Weights of a small mixture-of-experts language model, trained from scratch on English Wikipedia.
Training: a variant of SOAP for the experts, 498M tokens, 7601 steps.
Below are experts of layer 7 (counted from 0) of a mixture-of-experts language model. Rows are named router (the router's row for the expert), gate (a neuron's input weights, with its number), up (a neuron's input weights, with its number) and show model dimensions 96-191. Each number is 500 + 40 x the weight over its row's rms, rounded and kept within 0 to 999. Numbers have three digits each.
After each expert's rows: "gets" lists some tokens that make up at least twice as much of what it gets as of all text. This comes from a sample of Wikipedia text that the model never trained on. Tokens count by the router's weight.

# expert 16
router:507599444507550550420498467521530511417542508515542462480532554496458401494522523509488587513474498520514485553561496452557493515422425498479477438518466504453513477452521464537521524519517580551473454511537535457500531473499511427493459549470443551593457468474519501502444543458444553478
gate0:585517496535507472503514503430476462524467488530486483477467550456556491493510541572539489444548457473487542565553480521499430493522505566592500498480494508504547506501542531494555516507494519506476500484541476449470528538430507470455541406456567461521454555545378581529518475510539452524
up0:513457587500518535517533477479472490468468411467520504479534485523470522483485534496566415513470517511481453543471513541488444517483528479525536497574505538431413545400534514502542548457572522456517526540494547521508541454392547533439477485459484515431524485546487537536483508523478472445
gate1:440512510473452544539559506506512530538444463455494475464546485418537503532478445422568513504522587554517556526554530500493457439456474483538552546497529574552483496517518517605464532583466512510439551537446509444553516529469508476529537477508448531490426458445561505468506504453457554499
up1:520522549574512432469418485460490496439549523485508512464420459559481533435528485554476489477517501493533520481475489472522533533510520467430491467471470425441493511478495473392523453477566421512556423508553542531482495520550471519495440502490505473494586521542429473616522481498509475551
gate2:479487468546460535519475555488487415520519499531547488544504502493512545514553481443507500511522491458574460440571515435445499477461495524443446430510532530528510514528529447531488433543509516524549550553545495519515532517522485485490528490494489517483482523514499519508547478574464424511
up2:526533452561514480541502562440476486473501527468549536495518504555503527596530516447558511482503451413542485435523574551436498482435460486497513502562483467506480452584419515484524499496592473491495537478585561541530505476534497592496514516514490556515524475524561479587488522578506490499
gate3:506463516516446519524481526532534441509509547494473473480605488492540516565430476502494472498426505528533555450455571548458464516483478468473509492488575480448499533479537485446481477454462472444575479539534443519439531492422521493486503458475477580477500465493480495530459551465407500472
up3:461516521456479522452555469451446543491454463446476545487457452507473449427557545491511491513540493460396424555547462476542520448475477475522529476526460451503502507479472454528532540504501479526434528510484569416520524525564502496504549520440511468520498532515545508510535504569564490532
gate4:481514529491499489540499542539460423468474534523515435497502461497453545555510514477459416513428421489418525495474595474612505514483522506474500485547477419483503581569519521487551522506522449563574533494491484513419500570441495475503596483499573485517591551477488490540545503506459503489
up4:515500505513502456497478506474496499482546579503445510464559501513514574525472486491445488422557482514529479483485474530497467557588482469502515503508494409494506542546469496523490488470487518589459469477455502530531511430490481426460487491465510496577491523536481523564486531456520475521
gets: " a", " and", " an", " the", " was", " is"

# expert 31
router:478478434409484516538516463460589458546474530431487458545517535527506463475509539499510440498541457484481526526544428467554466459580519526514579530445553480513473566550482558441450570487497482535456501516540505443534441509471483512421470407547534499513538446508423546422523445571532503506
gate0:525543467499551566499453474562514416470571458568517467491427521579474451455487421461522531532543469528551487471507516474477484524512494539569510490521513545576582495476512553486467520547521501544561472473482503520484524472431513505501446481421474520517489449558508495425499442463465526491
up0:522523517530533518525449450550536442525541477477531470502407497545509422469477499439509485514523496555573466438521500466477483573475500529582562457501480545550587481511477581461470540525527499512577448484486436512525494463481511534480455458446470496537463468545504455437530484510488533461
gate1:530492469543512499526543605473558428456620479529544520478462512477440574494407528483558447431417567514503535525482496531495507494574491567505611492504457545495436565454517494445487429535487507599484472465544457492517576552531492565531496518490533508570492457481504544515438545532472488426
up1:451516486476470551509486424484430536541379520476461508532501460470534447501553444563459558531508465468502472476562529523582558518383542440512421504559468440483563458532497525523551547494521511475491526552458576512475417432474473449444538504450470516441460525512481465511529483432519466533
gate2:534514476519454463506509514579460554533505483478559500522527494495454505615574513550447530473468574511551536588431578489476561493482542576562478525514444497517501424543512519479513484516482543467503545496566538425543500454490474495452494451510477471497518470512533504547560498462524474406
up2:468492529507570523485500495452504503453470499489426519525484499521556452445458438439553483539503450471484481402547465468472459463502499503476534497487601488486484576399493474535473518536520461521523455490428508575507422570475491495530519553511520546496459483560522507451500528560409590576
gate3:463500485461603419483424525572437503565539468546529485528444464404530446449534528540572537472527574507476518470460518473455553485517553503507464515577498496475479475507549447553574497557490461552412456459521514491494518497493488551543553510536458463516516542452523479526514489464448488574
up3:411491437484530481452464489563512535586556501492514476483522533511543537453464434514524491580529537500465558482435460599463501421507498512505530501501477482500541476440489487507588507475533481519441478499451500489447498497430445492510562563540503479505498461467516479534570508541472492587
gate4:467533546465470479497463501463505541453527538497502451479499441534547502423512539452447454458436527565472476539482503535502465478484509498528573497503527467593544411502501448500418567545445508534502484473479541547529524497509509561579536421505540505523410512484491583521548555442546464527
up4:476544484544482479558563471528557506437473457411504534504525498457428534567555467532470466484450508471454448603496488531512544471507515499557527529500526450490534541502507410509512530535443515470514535478598474478435399491535496503568552476494412457546529489543514477471515574511562526505
gets: " ", "1", " −", "3", " +", " —"

# expert 39
router:603501523519514508482512512445517444536516511450481409475519535519523605545515525441567510463536407458539554501532454513494481553504456475495540398420561555479505565511543537464524453462524518457400511515531466500569472495527479444487528484522499523438490491521520467503560481531446537479
gate0:461429551530413477522489584531473566480498420543435509470492464469536627433460534490489440500468541451439493535521486473509445475450549433512590469544585419531461462553511562487498539515533518511533458472536476492403500546478484538466477482441452519536550545528504403454460547541538559554
up0:503541414467515504469559425513557428489501510487546467503484570513466484549525492497446530529520469561520467514497498501536576522534440551505447503489457507526501499474519471486471480486442460476466538472424508519604549450520513462524478462549528482485490473465488591562583447505521466465
gate1:432486496546464484482512481438495469529493475508478549529426559485565550550502551590544536542458510542454483450540540561486578522537538479532490482458494471503520437537443512521448473478517496441521600478507543551482517482466478447498527443462414501458491463437505545533549561517470501464
up1:481520488549489491545487481489484463476560535552450518512499563512559497509550528476571536476480507430470511470502523493493538541457568533486485485471542533486467437545458530549426539504513465436598592462485474485398489463510445485537539439516487468497469468507445549506522552482429588548
gate2:441539478544507526540541523509440448534514575536533459509559464558486477462491509492530475529571521494521557496514499540437480490549435476518553422485442472498515484571517526558498549502478479547490476515477566450464555540560562544514453471563548534522476455495428555489464511513532549457
up2:607517551498476515400496520461530490538475535541467486503548528492486489577497469488442466501536494563469496467502469554476442519503501472517477462472558531485441517536499557515553504535486508541538499446455468482397504527473514523590553505474537427416477556431473580441489545489458471497
gate3:475440533521584544496413523555528575468496489530479483488504473476453533522534459497510485503606510484559458556543433503482516506503496502498503580422490566526456565516474479501554506591496526508472553495566459511498424528553528444526451507455463487527463460545486515507570509529504477507
up3:450537526412573549442460536557467537478495470482469447504497505478532466423487522546502460511406510454473466460523504530492536486415454480440512458483467514504488493451453550441518504555492479567460569475578491472547509491427512475499456530432483468546468511512460528480468511510455451473
gate4:504522562429492491477519479477471494481481476500563398525480397521480498517465412522496550496521474510516501524554501396470542549581548545443502587520462495466510569520468471514464459473553488418510454474496512479481517464482525473548539468514559474420462511519494439509476510446436439475
up4:528543448521471515482506438458536497480479521576524536457478505480561510542492425462443486508495504526503534481500576447484507466465531543521475502451427430419562506525443577501505545473462443555406554428557459494529531540488560565497479460524456498577533536568530568503499556527546515578
gets: " ", " $", " #", " (#"

# expert 29
router:555437455538451490547501477507516422510479499531420469597495519495500537513447540456446457480550445551458532484471431616478545524508513539507553525449513464448474493504394470503569440531453558506481496473498528570575535521489441536518448383529503405514482402482555467412460495467508421567
gate0:536573522491515516529587536564429451533496522478499512451592500500506527587496475579498443475577453456504440471509537573490478582550449515512538475483469507512469469547512550482501477527519572496484555546489511585553454530456500606558476516473497476565475487468461479529428447480539489437
up0:466486494486496468402436501477493563442454490536461507531479511503508531463519465458493488556481479550503560553568466454521455433456531501505532515535521494503498558504514476485488552504477439488514493479461475440464503442454524424503500469462532511482475502493540498477602516516500532620
gate1:511501533547419541509510496513474486453490492507516470443460470542516466488510490472455510500550562480467461411584500532453498527489478530468545497535483535567513462519417499470482452581525447527514463410530497516501386483507563536465462543521458469495579520527506506498558448488600533504
up1:465557463504442524553543520558486509474495533488462482466511505490564456506481510523511523469524486504487508471546542520492473560527442557457483532446591528495465458446455452460496535459483490481489508514518443445427486508430474541501504509498516468500538583450534508564519492530537454491
gate2:500429456496498499616489508593413483469536455552497478466529489453511505507554580504493475564552483431524477473492472478529464495521469427494451470501531501478470443533618415439529578523492519547576391472463486540539521569547516470547511545480500519478462555508407518543501490462493464506
up2:540382439451493452587541521547484474479536524534477458491514512475459548555589526462551525538548441492490455535540436518458481530542511483447411447472558436445515482512518446499533572513515521502530447451459459475569546555504488488584494518454461517473500560524484531557527521538458471426
gate3:544494518533515526472481470462487560499451491530465480498476558599468557492480531498451501484551563442472497484493454505530526540512482529438560445520471478447601477519500516436520508471547536492535443473434535501519444560475426499466525548575528509549538542428621509472463479493487469535
up3:533492445489514604531535483443462494516444482557499512496447583531480556473476579539455536459562550454543521469528481622483528484516497464481548488523450502457580461554495519461561490495488499504565482476459539469500420518528446482531526458520557494515511532413572560486469472486449447466
gate4:450476504461508465521467517454529529560470494502502519504453494553456531494555498554493502546491453514469444546518565528506471486426540565505489492577491457541496491504402460453484458473559460478524493536463497542426548502535504476496526516505501557561442509591568483499514482521486459532
up4:509530503460513531510504470490446476437484525445521469478560497451529474512452465437487488464522573466509489485503424518497509532567480450507507512438535546463493496522601491551517551516464498567509533448536554454552450532530489531540505467524542462474530529428475548532529507468567500468
gets: "-", "°", "1", " ", "″", "′"

# expert 3
router:477487500513434515489512528537495499529561488441446470524492505492518535541485449494481487428506463457509613497448422502506498499454490522538422438476502532490505399500440584563514490526570429552523512488443494502554557495557495482537501453492494527453500526491484476473517492562469500595
gate0:416537516504526580555527471539542491559474570442470510484505491439465511512507437495500581489510564589480452479509416552512495462481497453542543493502534553513486494520515527581529507479453446571503575457507538532457479501420481532541521544461517509526477525537457541542528546430499434499
up0:531516499456463494502485415468549439568489508449495548435505450455496469485465516514478483459560495493536505478524513566535456542493545539420496583497512514520512526518533542574526515493518465519534547452471461536491546537450520523548517524499539509595471535460521514620576541431465562517
gate1:497404523469481523472456457534490395508501476471477462491492518533541546572528499468507485489460431458445567488444505507501519494431476494523502463548538577483531481480461461491506495469504516514497592418513511402469538526512537440482482502564505544476515490593542473404447518481490454511
up1:547524472497500426563553498409489563479468507502476548494535461489501489391527510470495523548526535558486507538521489425500465471508488521432489561481506462461490547593502555482533542489453483526469446475471443531443465532520420536574502511504504461490494444482467482511546486465510567491
gate2:484455485485468438430484446531492507467399536455495453522502588532518565401543440434529489481536441450441436503519526440468547420540506457491488470473505526561496514485531467504478516581523546530427500523506507509481472543490502544568473469461500537559569527582514472492502530531487436533
up2:478516425576477523475530449589533488541549504488514498552461577486568548480513561481452550483429554526497549524470510447494538516502524495464510474508518505526517461487520473504512513438464562526461499524430436515546491531461512504508482472527452544551435584450474547463473510475473567534
gate3:535514453557553521499455531584457520499507564474493485503527548478469405557556496489497521543564460499533533571554474472478545499552495533507472551542381471482527483436506463474448522526524532547468480514437497480503496498517502547546453473542444608542523447479550519465504485560582535481
up3:503505528493415489489552580521501509559466572543447504517429377552496554528474500554490540492502490551574493489526534500493481544485568488552523495500472486595450497458543463486430489499488495523426442539475565475550457529521477506459506520507522500453469533516559536445525558553453529469
gate4:561467478524513495461455526480503466423502494479510486554484563545510548472471520498453516477502500493516478419550492484534447554554471568468523461514501501522502436545519483516577516516441469463529469398526529518470520526541513526508500521471507498547436521466536498470521523441497463497
up4:407531509491432455505579449492439492538453516539520535490500487518565476508493497453518442527495539547489535497450492547505510441479541442573512488468514543484480509463534468479442484508550540524472535572421533497534461482464422552536528436508503549450548488532484465455468445544495505493
gets: "-", "==", "===", "–", " ==", " ==="

# expert 45
router:495472512522495521548485440517554500427523563494498445483474523522510499519542473542503546483499428569504478521481552490533431605473551451543536448490522473542481507527490510468497501487479453534523515444492457502472530480553532519490516458476497521508499545544463485548456504430446516532
gate0:549491495527451515520479454498439534460461518468503500465525482505507476438474595502495495478498526564482473541520488448533448460517492489426506499412552466476484568515542420546483491489443532472510468530520559549484520506505490451494444542500471535582524523466484541582490482508538499577
up0:508503486509471523485492442448445544484460546512488510425560532515485494408454520491484485447537501551511504509469527481537454424526510467442523465451477468488502520505524437523561497474478532489475453524517521484492490450513462496485463490500442554502459535492501548579473577498516504499
gate1:502459486516493484480457467513564493532515478494387513474519577460507533461500471482526472474515524526536481495465541528530467508532536422463482388445538458533531466464473477481482545474469514461550485464578428457565562458445483537500503429578470458457476447586461516480534553497519480501
up1:457549472557475504496558506519454472551517531599460492466502525498507482490538481490465535472581404493460479535506477571503458510470514499542497532453413509558405464535577578602566489509511482437467477531487520437475471540530527468542539453548490439533492470464548502515515572488439534512
gate2:531517515484530532485507509529506533460533481485526474424497510491494505533581551479511532499534479505514500480445515528504515543482476504509541516542624545502529515488568575584534519483432532488438422436521515561550465450458526508502457590557486567549431535514468468565494489420554428446
up2:546509502476544513505562458594503455470557487479528464409478541505518540493533613544485579524497500515495548475481576447477505519575480528517592513528581552496448532490501552568524510428430504486451512457423500528528469498505547465530498583536515546591419485502543513541543488511539340476
gate3:516495466519535600519509511460530525460466571425483451589439514564485497549547446561492534502493516475490480537451519603508510441449531545520526510571553558464505550470562487532552527491409493534467529523492540496536456516526536470474483479472551520552506469469455479504503583541486478485
up3:515539503491507431427548516494458452529527524529537524459497478482528495548535554477503502485472500504437493545515496491411437483548506442494511523531482450558459506525507513512453499448470566498594504468468458500460513518474411457492550491552505509421429498465505482431554501530520429515
gate4:540466444533491537497403512475532522468470501486518477549461445446482505525542454490531487481483485496502458501543521532497494501470460422501500507462514543510461435556547389468474476615515483485511515477459530467508525552581561457533527497464520585525498530505508515497532484512476476509
up4:490495476504508552518438470531498432481552462463479492540458438542452479479432516487473514506465534530496468528516511503508440459462541529466466479525407426434431464488546547473456442460549540477456546459466577525555520534447492471494483482475555554539489499448471505412509444470500514527
gets: " the", "==", " The", "===", " of", "s"

# expert 13
router:543510482532477464474556540444552512502514501448447504559485591456497504474503567417535557540448468528530456523430434499506490493551484508477528555578439490463461486491459561478508476526443461492480553533460447522494551532464537483454488496477475424512512514464492537522516542493521463527
gate0:545469497503514531534499485557449470465515506515444571529505562461508473489496466476485493467445524496433482426461488499563507539444600534600512541456522522397502466509516416532507472484492562540567558468487525517448510587462446430474498447465557496588509424496470519538420577527433513510
up0:444564530453472532477448512410521512482472469519545476434449437508495546504495479494538475519541479502562521563509552558437508510542440469464488510581484512524550537492464531505484521536486480460482480536513523492550509442518516542521523455501493504423440581550525500457601495459536442535
gate1:494447461540557491539496454529486437500551537491588464558479413582490487530546468481450478527532485513392434499500524587452484563506521489473483469465534503577532463532478379490441583541503510457485553489507458526496546515570514472437517479437511471508511494491503550490435474507462499511
up1:548495558460459465517450561493531532513456457494381563537514534430541477459438482515562529498492541527550465480479505461508544456518491492514509542503417478401452498517509559502543467484458533549464454463463554461493412467546415470554483536563487516543564523518495438499605532506527480467
gate2:517507440415515435508425537538528443481508443445446526535515477519493490517420459433528520509479515504465502505490510500514539478491425465487542534552375489424571579484499515500495427545439504539481449488479477522482534518541429455552506528554515557565502581545485427479443523551526500437
up2:530446450448518537502472531554521482460540477479466492507497460487517497515490466422530476474471489547418433481513529495543526510501444495447529548517427510499566529503481538522503463530460455443535423473483457530474556541570477489544482522549501531512484550540462433476458536543532480472
gate3:524574486500486451514459465529484459460471451510519539431496412517484526439561514462569515542524499524552494586517503492454559479486523509551560536490430506472445523500475530537502477429505508574441492506509431482557540549463416475542537522499452477484470592538514522477481575611477470508
up3:519538447523427447521433489482501427548521609433525541472519490541507446447470438468450540510563501575534486485472475579476533526403544504491511482532558547487487499450454511508499447544517457427461454499494498452497479562503521537476375562484492509481524533456507494465470483488574496467
gate4:441514497521478539480458511477457450508474520469454515521533524451537575493471525548431485479461577556550484601495474468487464526545438508526432451446509530519484533508558522491535446494459416459482481481523473517499536494517508515508502508512495500406497493504573513519491480465583469431
up4:426414551512544525507465500485475444521464516490468517486623446446492496498475487456464513489520498497551518511474481466509528461556469555479499459479488451519469532557521572512519463527516441455494526427507417480475489446494523518507520493441555473455521524505487499448540475461570444453
gets: "5", "3", "6", "4", "1", "7"

# expert 7
router:492468460627526516478538395564490474477487540529593480425549524481477442480538568489501522485515510480483419537515545450473497522422433508571460474524501489434485509449508455469560465509496506518484465504507539481474515487535536493496549487445518539610508522565500481472475534462455496452
gate0:486488435481567567548474462594491562448520534525548543542509456588491461521513445555554482603510559527501490481494470617487448503510467536457505553547472446449522501486427549517490472450560546544513503484482553569523558466487497470489553512510470472490522517512583537508508469465492450479
up0:519424447530581573455462444493512529411488551514490476526485445534470471497477428498478460557469569485481499469519437572495466510497475528444545496527465456462513486472471472510452509432518553528536496441488538550550547463485508456530487510451482437453527477491548577524491516477505497509
gate1:533490486479480470546466492446569537543485465504547472521485479483508490607504555485432406539461549594550592551485522478519513520503500491517471474572532505528473553540468459464500506512452477547529471537487524506474472537451531496552460510506494477460535526440509548484508529536485481526
up1:467421454567496562483537542461540499512525493495615516533459491574522552537574523509460494510420521520526478505515460503475523544451515420523486463535523496567473534491569494547511530451508471524530467563479446505465500489498461513534530518509495535446489524470481529466485490444448479468
gate2:471515498487481476498484481613571521518579544480523513512511527506516521472453484468527629489541483479519434569570424542524498480491477517425550479449517454555579490521523520485427535551507519553504506478528508481473468479438560523505554492487442541569490486453504489476546496485634522443
up2:467506555480515515474471477615559474485527562405495474547476521508472515464487480423463571489502461452532448554570452583519422482483510477459539472480488500499568471450506517499468546584479559511500517472499499501465507483452474517544527497501440532532479525519537492525590471462578579481
gate3:524542540412494399520528557510474495488513432533412524460429540510494591489606500560521537447442490527439497511505493420480454525473517497544551393427499470555472570551517518458513519456505511501524457440501517497500433527572505506484531550449456533476463566517534502510546498516480483499
up3:487467494564510562508513454590535531519518542489507434539513467475546415476460527437483522537524506446580443483533482549432495517468515581473471580527519524486500478517412534498477484514455447491543511537519478505544507475440510461546428472548562431529492538439498461489492482473537551542
gate4:495526463501405451536539484534466420562562523422494479539494528553460519478531488523498498514526508505491499584445542547488509537525547434564558487483522465546496516523555531547534601603468446416477390503524483455572463495553417510525442570558477514443499487506509460447465457479485428547
up4:461432475511469466501477487527399483510525454433555467454526519491466465414510472472508403533483471498504500496486508507584412515498558433568474478420517455517495532494563466545506553493513450477495457495443462431514478529566493500509441546556506528476477496485543483510515512534467402484
gets: " the", " a", " The", " first", "The", "s"

# expert 42
router:529556517488501454518439522467502526472508456523419597533506595454482511541532565506426559475553482466419450402573474514511546541451436451497565422504465494485531557554550478461506471509461507530445519531501506467581463490457440440484545455484502513485519493548490515521460553516396518523
gate0:489492468498499464505480453549537514489477468473432443425551441549475565481478546504488507531503492504506555524554471465546582511486477470484506474519455522457491490456566492554529531556497539502541482451450544466430492482482572460495601669515554485459551527563445483541490502520482442472
up0:508491485519524512559466462508584497489522511443519462455480452532496532583484475514499465497465524504487553495546475499503566484459490496454465517503474534511506454493478432480576479549509533526534535485500455452423484520427498518477545644510500446459490433572505489570508552533477491461
gate1:538512520502515480526526520479485540465461456484481468534485454486482503498532487439499485469476556491514506533478489475498524443495561562504518522436412509515447530447589527545494571492514515503514469512525455526479430524544466542488449471564472460430472565456540517529492466444521529539
up1:494505406498487544498494521472517493516457501569478520583551519468484461472462486554468501492489450462392474505519463499504462479560477501504457510597510456400462550480532477563523491505464532444515445474463520529462494480542557454524449464420479529535496536519572409552507486562547471481
gate2:535504431578485452499449476462528505449469483500505439532514559466512512520529466531581424575562591539476493497536442503525442548505464516470585509503468462500436528519501449540445489541523507485524509499507524577469530503536481541548561517448524533498507492465526492492524468523490470440
up2:494490563400492567490551556515508511526537567578461484480491468486483534461498558489430616498419424427565511490405524493465528479469523492558436492511572528480559460497470541501523489496525464526498500516509503460518450483475558445505420485521526466501490493546458463470511515448500562516
gate3:568506443509460511488498500517546460443506487480596491518457506532496491484556458529529514480482454520490410563423474568460521495441481482475519551561481529469485504426444475517411478525486480513514596465515528559417551512501544512447497515502508499519520479498474515581433528424499470557
up3:464561446490438482555487510533418507537499476516497480404496518439503430431434607494456532458511453490560580426480495503414484487551508530565489492410590574503536485553512606484585499569496480474474448487494469432499525475503536534518493489464510538539469559415577515428517465493455474441
gate4:495494526421464513524556463474529535576522462425463519425461455514473484478467529535560434519515470420492490546546544621524605548571477502445470557512463487555510493490457450498546530464531525503545505583509581499457477527442504542486516501424491485498433505496551495587493520489482490517
up4:478489421524560456465502475522513516480488464574510467517462516490556493466549532483489470495436574493530491494524524488455449474545460508473488449497479561511475460560523500500469538501573466487464546469480410478518410450523457500529530487550445521484484390480462523464492537546525437457
gets: "0", "9", "2", "1", "8", "7"

# expert 33
router:529492473498508523455424513428481478546470543454490510544582538480560451467440611511439466543504495568484505536535516563445584494478519595381549487472491497505431504506437434461459472589501516418500516502521498440527418486393509477544533527448446563528508552514476506505555509544486461498
gate0:435522474486485466540539482575505468467510473462464514517474529629524578479527532546523460580421509586570528497428462495530553523592515483510485465519539493588517490512437494526476455516504451542550447480531579521485431417496501541459487540508500563538533499452539508548498527464515456514
up0:479487465495476509480542420466514522499553514507540461493440502496461556524556557534481521539547510567456514493540453498481485546506469515502408399529534481514543522549483478494483512455463505459532472450466543574548516504530500501533432428433488508466512503554439425540486504564469434504
gate1:513533520496597502483445547487453471537505519494512467424528456551469518456497475457437384512486565493485497431546530587531558591590527500519548478515432554517518483458483481606524513451523494474499508447475450530502556551472485453455510524493535498440481464525547474479451535518479509525
up1:476474533530502441470424496484487482516533526482460457476565539533510580479542419479427475529456468497494444509554543529572559516475515517453531567511414496510466464429556560492480514428510530468479572616496457467504495509504529458490515542486539503527565527488521426536495490599499447468
gate2:491450559535510526549517489523572529453429525480468460498474460563402549528484429536484492569500437399560477478558523501488466478551508537511518505461526554500508552478543528596522488517424502547475503491487474502452431470507566493507462471539458534546526556576522522475520445457562494481
up2:477490549442512460474541506494480557447495472490449505471510523496514450484506483543553504475529464483465505443557490534533516452508473462438497424537534489512527532496488562470485487468434443539521494550527443438472554489473503509517402529562454546540487448490506548521461465487502545473
gate3:527524585514557420478479512505547472481487516487459515477550550548442537440587384536490427566510507476503475508455554540512492498575529547529559511515469497451434560507531496546497480461525565457501561500507541473522439509439460450441499551440476528457534495564515425500477563490480477471
up3:486475515491519409490552606497514514536586594434420480489502536548492500474557448453510502488503451537554490537531527487498432503563474498463463560505453450498453510487534524482563508453479493477457541488490499517424478501476463477530562550417474491507500570527550536467514442477497456496
gate4:549555470570568565461528515517476522527533518478472490471453476502502480480435458407463467444475448428480469479496536480582428495529583508456517532486516520449531478473535489519407595554504533459537473479452455509551458473547526530485450551493483551582542410475428503502497522469518523503
up4:578506499502542586473501524499543502503429528500439536490498531470564532473503571547419535528510545452495475532493532551476489532490543463559443518515450586508497474460454449552496544524413547570561493567467472519518550514523584552486476518472501454506554466492510477502459522518531531473
gets: "2", "3", "5", "6", "4", "0"

# expert 21
router:487465517442471449550591469480518512475537500396544485489440478480440559555516477545506459452524468468480548471426486497510448500495530486528440477457540527487488567502453513514464458559544503454446465489488591495524593472502484439501508477480540484488509501488465420496548558508455486509
gate0:451428558412470468417532530437466590537488450525436553487598519485531526505479492583457479483525566592449502439461514451558487490463583515484507501499520471523424417529466541507581432540475501436403514538557508448479457516559472530538505489504498509463496497578479502429497460546460478517
up0:493466535437404440503522539479478576559571397478501562474567441496536530517467494596466531459454554602438463478489509446542520483483565487532498523463501422525457419513471546462526453528489485440465509497531550469529453511583530588500463481449474542494506494591505488453496461557465502523
gate1:469486476477530548479483571542503542578538428505599567516469533475509481471472500530447493489526504525605525467458530571531545491532539539423527488509527549470492552514478489524477451558512550478484495472503542515487510499506542497543487479464472529532528508549567575477475531544579435553
up1:496509475559443466509453511560574489505477488522450519470513527482520479498463574545470450545585534438548516562461512458470524503504477576513504546520478540552518517481477476468515480444538509499506446516498502472418439459560453504495428546436459494550512551533502500534504451509494453470
gate2:493485457495465483493530517426498513490556473478538498493437571482492488486538510529534510472511474542527543497450519500522482522462500499465598491546541453517512498429475441503494479462521512516533531495526407488436515534470548563510446513448443498551440505522507513520467481436500487507
up2:498527525535459508438498562526471512456531491521512475508483482490492500458480462532530487485529486451567482518558487428513461562438472489479538465506505508438567455500428542510493468509496516525468482568530404523476499573524501564510432495526447519497541446532513480457510484438502423557
gate3:458515539481540479514531452479549525503506500488494496473430497555449439478562540466450554512505511552513523589525488482502497475446553517479509423502471453582459534476489477456537497422497536451592548502511410412534572453500549498475487526470544523517508510556570503511477522476493470521
up3:555463508497490507497425449587544449439420480495510462514533519500517515520472503520521531572487498511479522501441486589450503523531526499438532491457491473474516452582555551547545533459576451540498416525500520509504486454488507523429505581489487517512465492524452502545500494509533443490
gate4:515506519546504528421554507498514428457490532485494559503406528480516506505456493498477532485468488492504492523472533553476467578518455565526561468451594532480474511462497448484472413526513427518583464467564437489491496478426498507451481460538480579500472424484492474472504515458549541506
up4:481481466550496531528505490506462537489467394447495499525562427550426469483488483494472482492475521448419483503471492491457561484478584506444501440541502486455495498536539539502488510505453498498493462467502504494513475627478532455539575462481478449477438565486462527474521488467519472510
gets: "-", "–", "'", " (", " he", "in"

# expert 26
router:483577446476502483592471459504440553491532522588459532539487553432405569486471516511565412488509456522457552532504409477417416546482551431493473505512456558577550476554464495488525412551495530446474488599511495515520535503567498424501478468442485446482433449515472435538530538503522479551
gate0:516536590529484531527541504511521563472457516497474535479536516487524462530502530515422510548552565490525471432540517492554514510453451572550513491429528540547516550472489572507471486488473499474529554512537488517460493472579511534521480482432504425499437537473522574523471499546497433637
up0:519552533507510516516458493515457567520444488451492516542528532551463518546468550566429499560531572489530502467498544491444463525539433558493475553451554549509494593479526523519435510468464477509508590531533466509486509486546499538485482445449471414512492510525591536571529484492501469612
gate1:503523482528486452498486527495483527420530482447432543431521548446500516478452474535475532496456475499486516470469547509514523511497437486457494501491544452497442561530501575543458565521504505522494414457586530549449494526526493448533461471468506429510572605555513498505434436506441482536
up1:533515506435503532512486499512546461513486527597481524514492457530559521553505478489500500460574497536556465522518430463490508474515564545474526428491490502493509418518577440421530509520509493457526519553444462382551555443426510481506524481543476591529489381501454531576563563508487506466
gate2:479501490563484420494556530529546515423491548542480513441511507470499573516446509489509470511513545486502486507488476517541482587561523531501488454458445447476496455542583467514471570425478567525506476435554497534494506548541545558461473585405512531472453518518494499592534575515468426523
up2:495496508504471442517460446481524496482502469530480549517472529524478502516422554513516463533559481571456566544494489524476486521496535494557582446577436502475576401479506447552483553483498492512534489470502546553461475460459488554453514486497466513542478454425470531552510503460526527522
gate3:553574548481470430463533505467447564491523494505531460511482495561542486541538552524445503598590554547498461477478471426446543610512513572468499473511540504536558471467533508505464467486513508488417581549544469480479405491466501430545491501539511489503475504566466536492529532516490490504
up3:524537546503536467452483481537481502449556467467459481505507542468578495549555497518435547441488514498491482573535534506516562584543505540410513502436552413562439533530492458506491533493543456540513528459454463528520444481517466507524418470478449585498489476463552521514574494587551473518
gate4:485558454482495433536468512554437548506466550466529521480501519446451437546479535505543532494508489525503530531487410478431519475549455534517451523492511556525484539471499457497538490596560489578480512429463510549471507598474506553550515454491536527474442494473573519499483496458524583520
up4:465549457596491439539510544510498480502466481491467497526557482482495429563496478481493477532483513491476466598432418474477550517516510528522465494466526503495486514505468507568515516541535513562466436491486567518442494548494415469533517478513538548478442492480608460574435484504539560485
gets: " ", "0", "1", "2", "9", "7"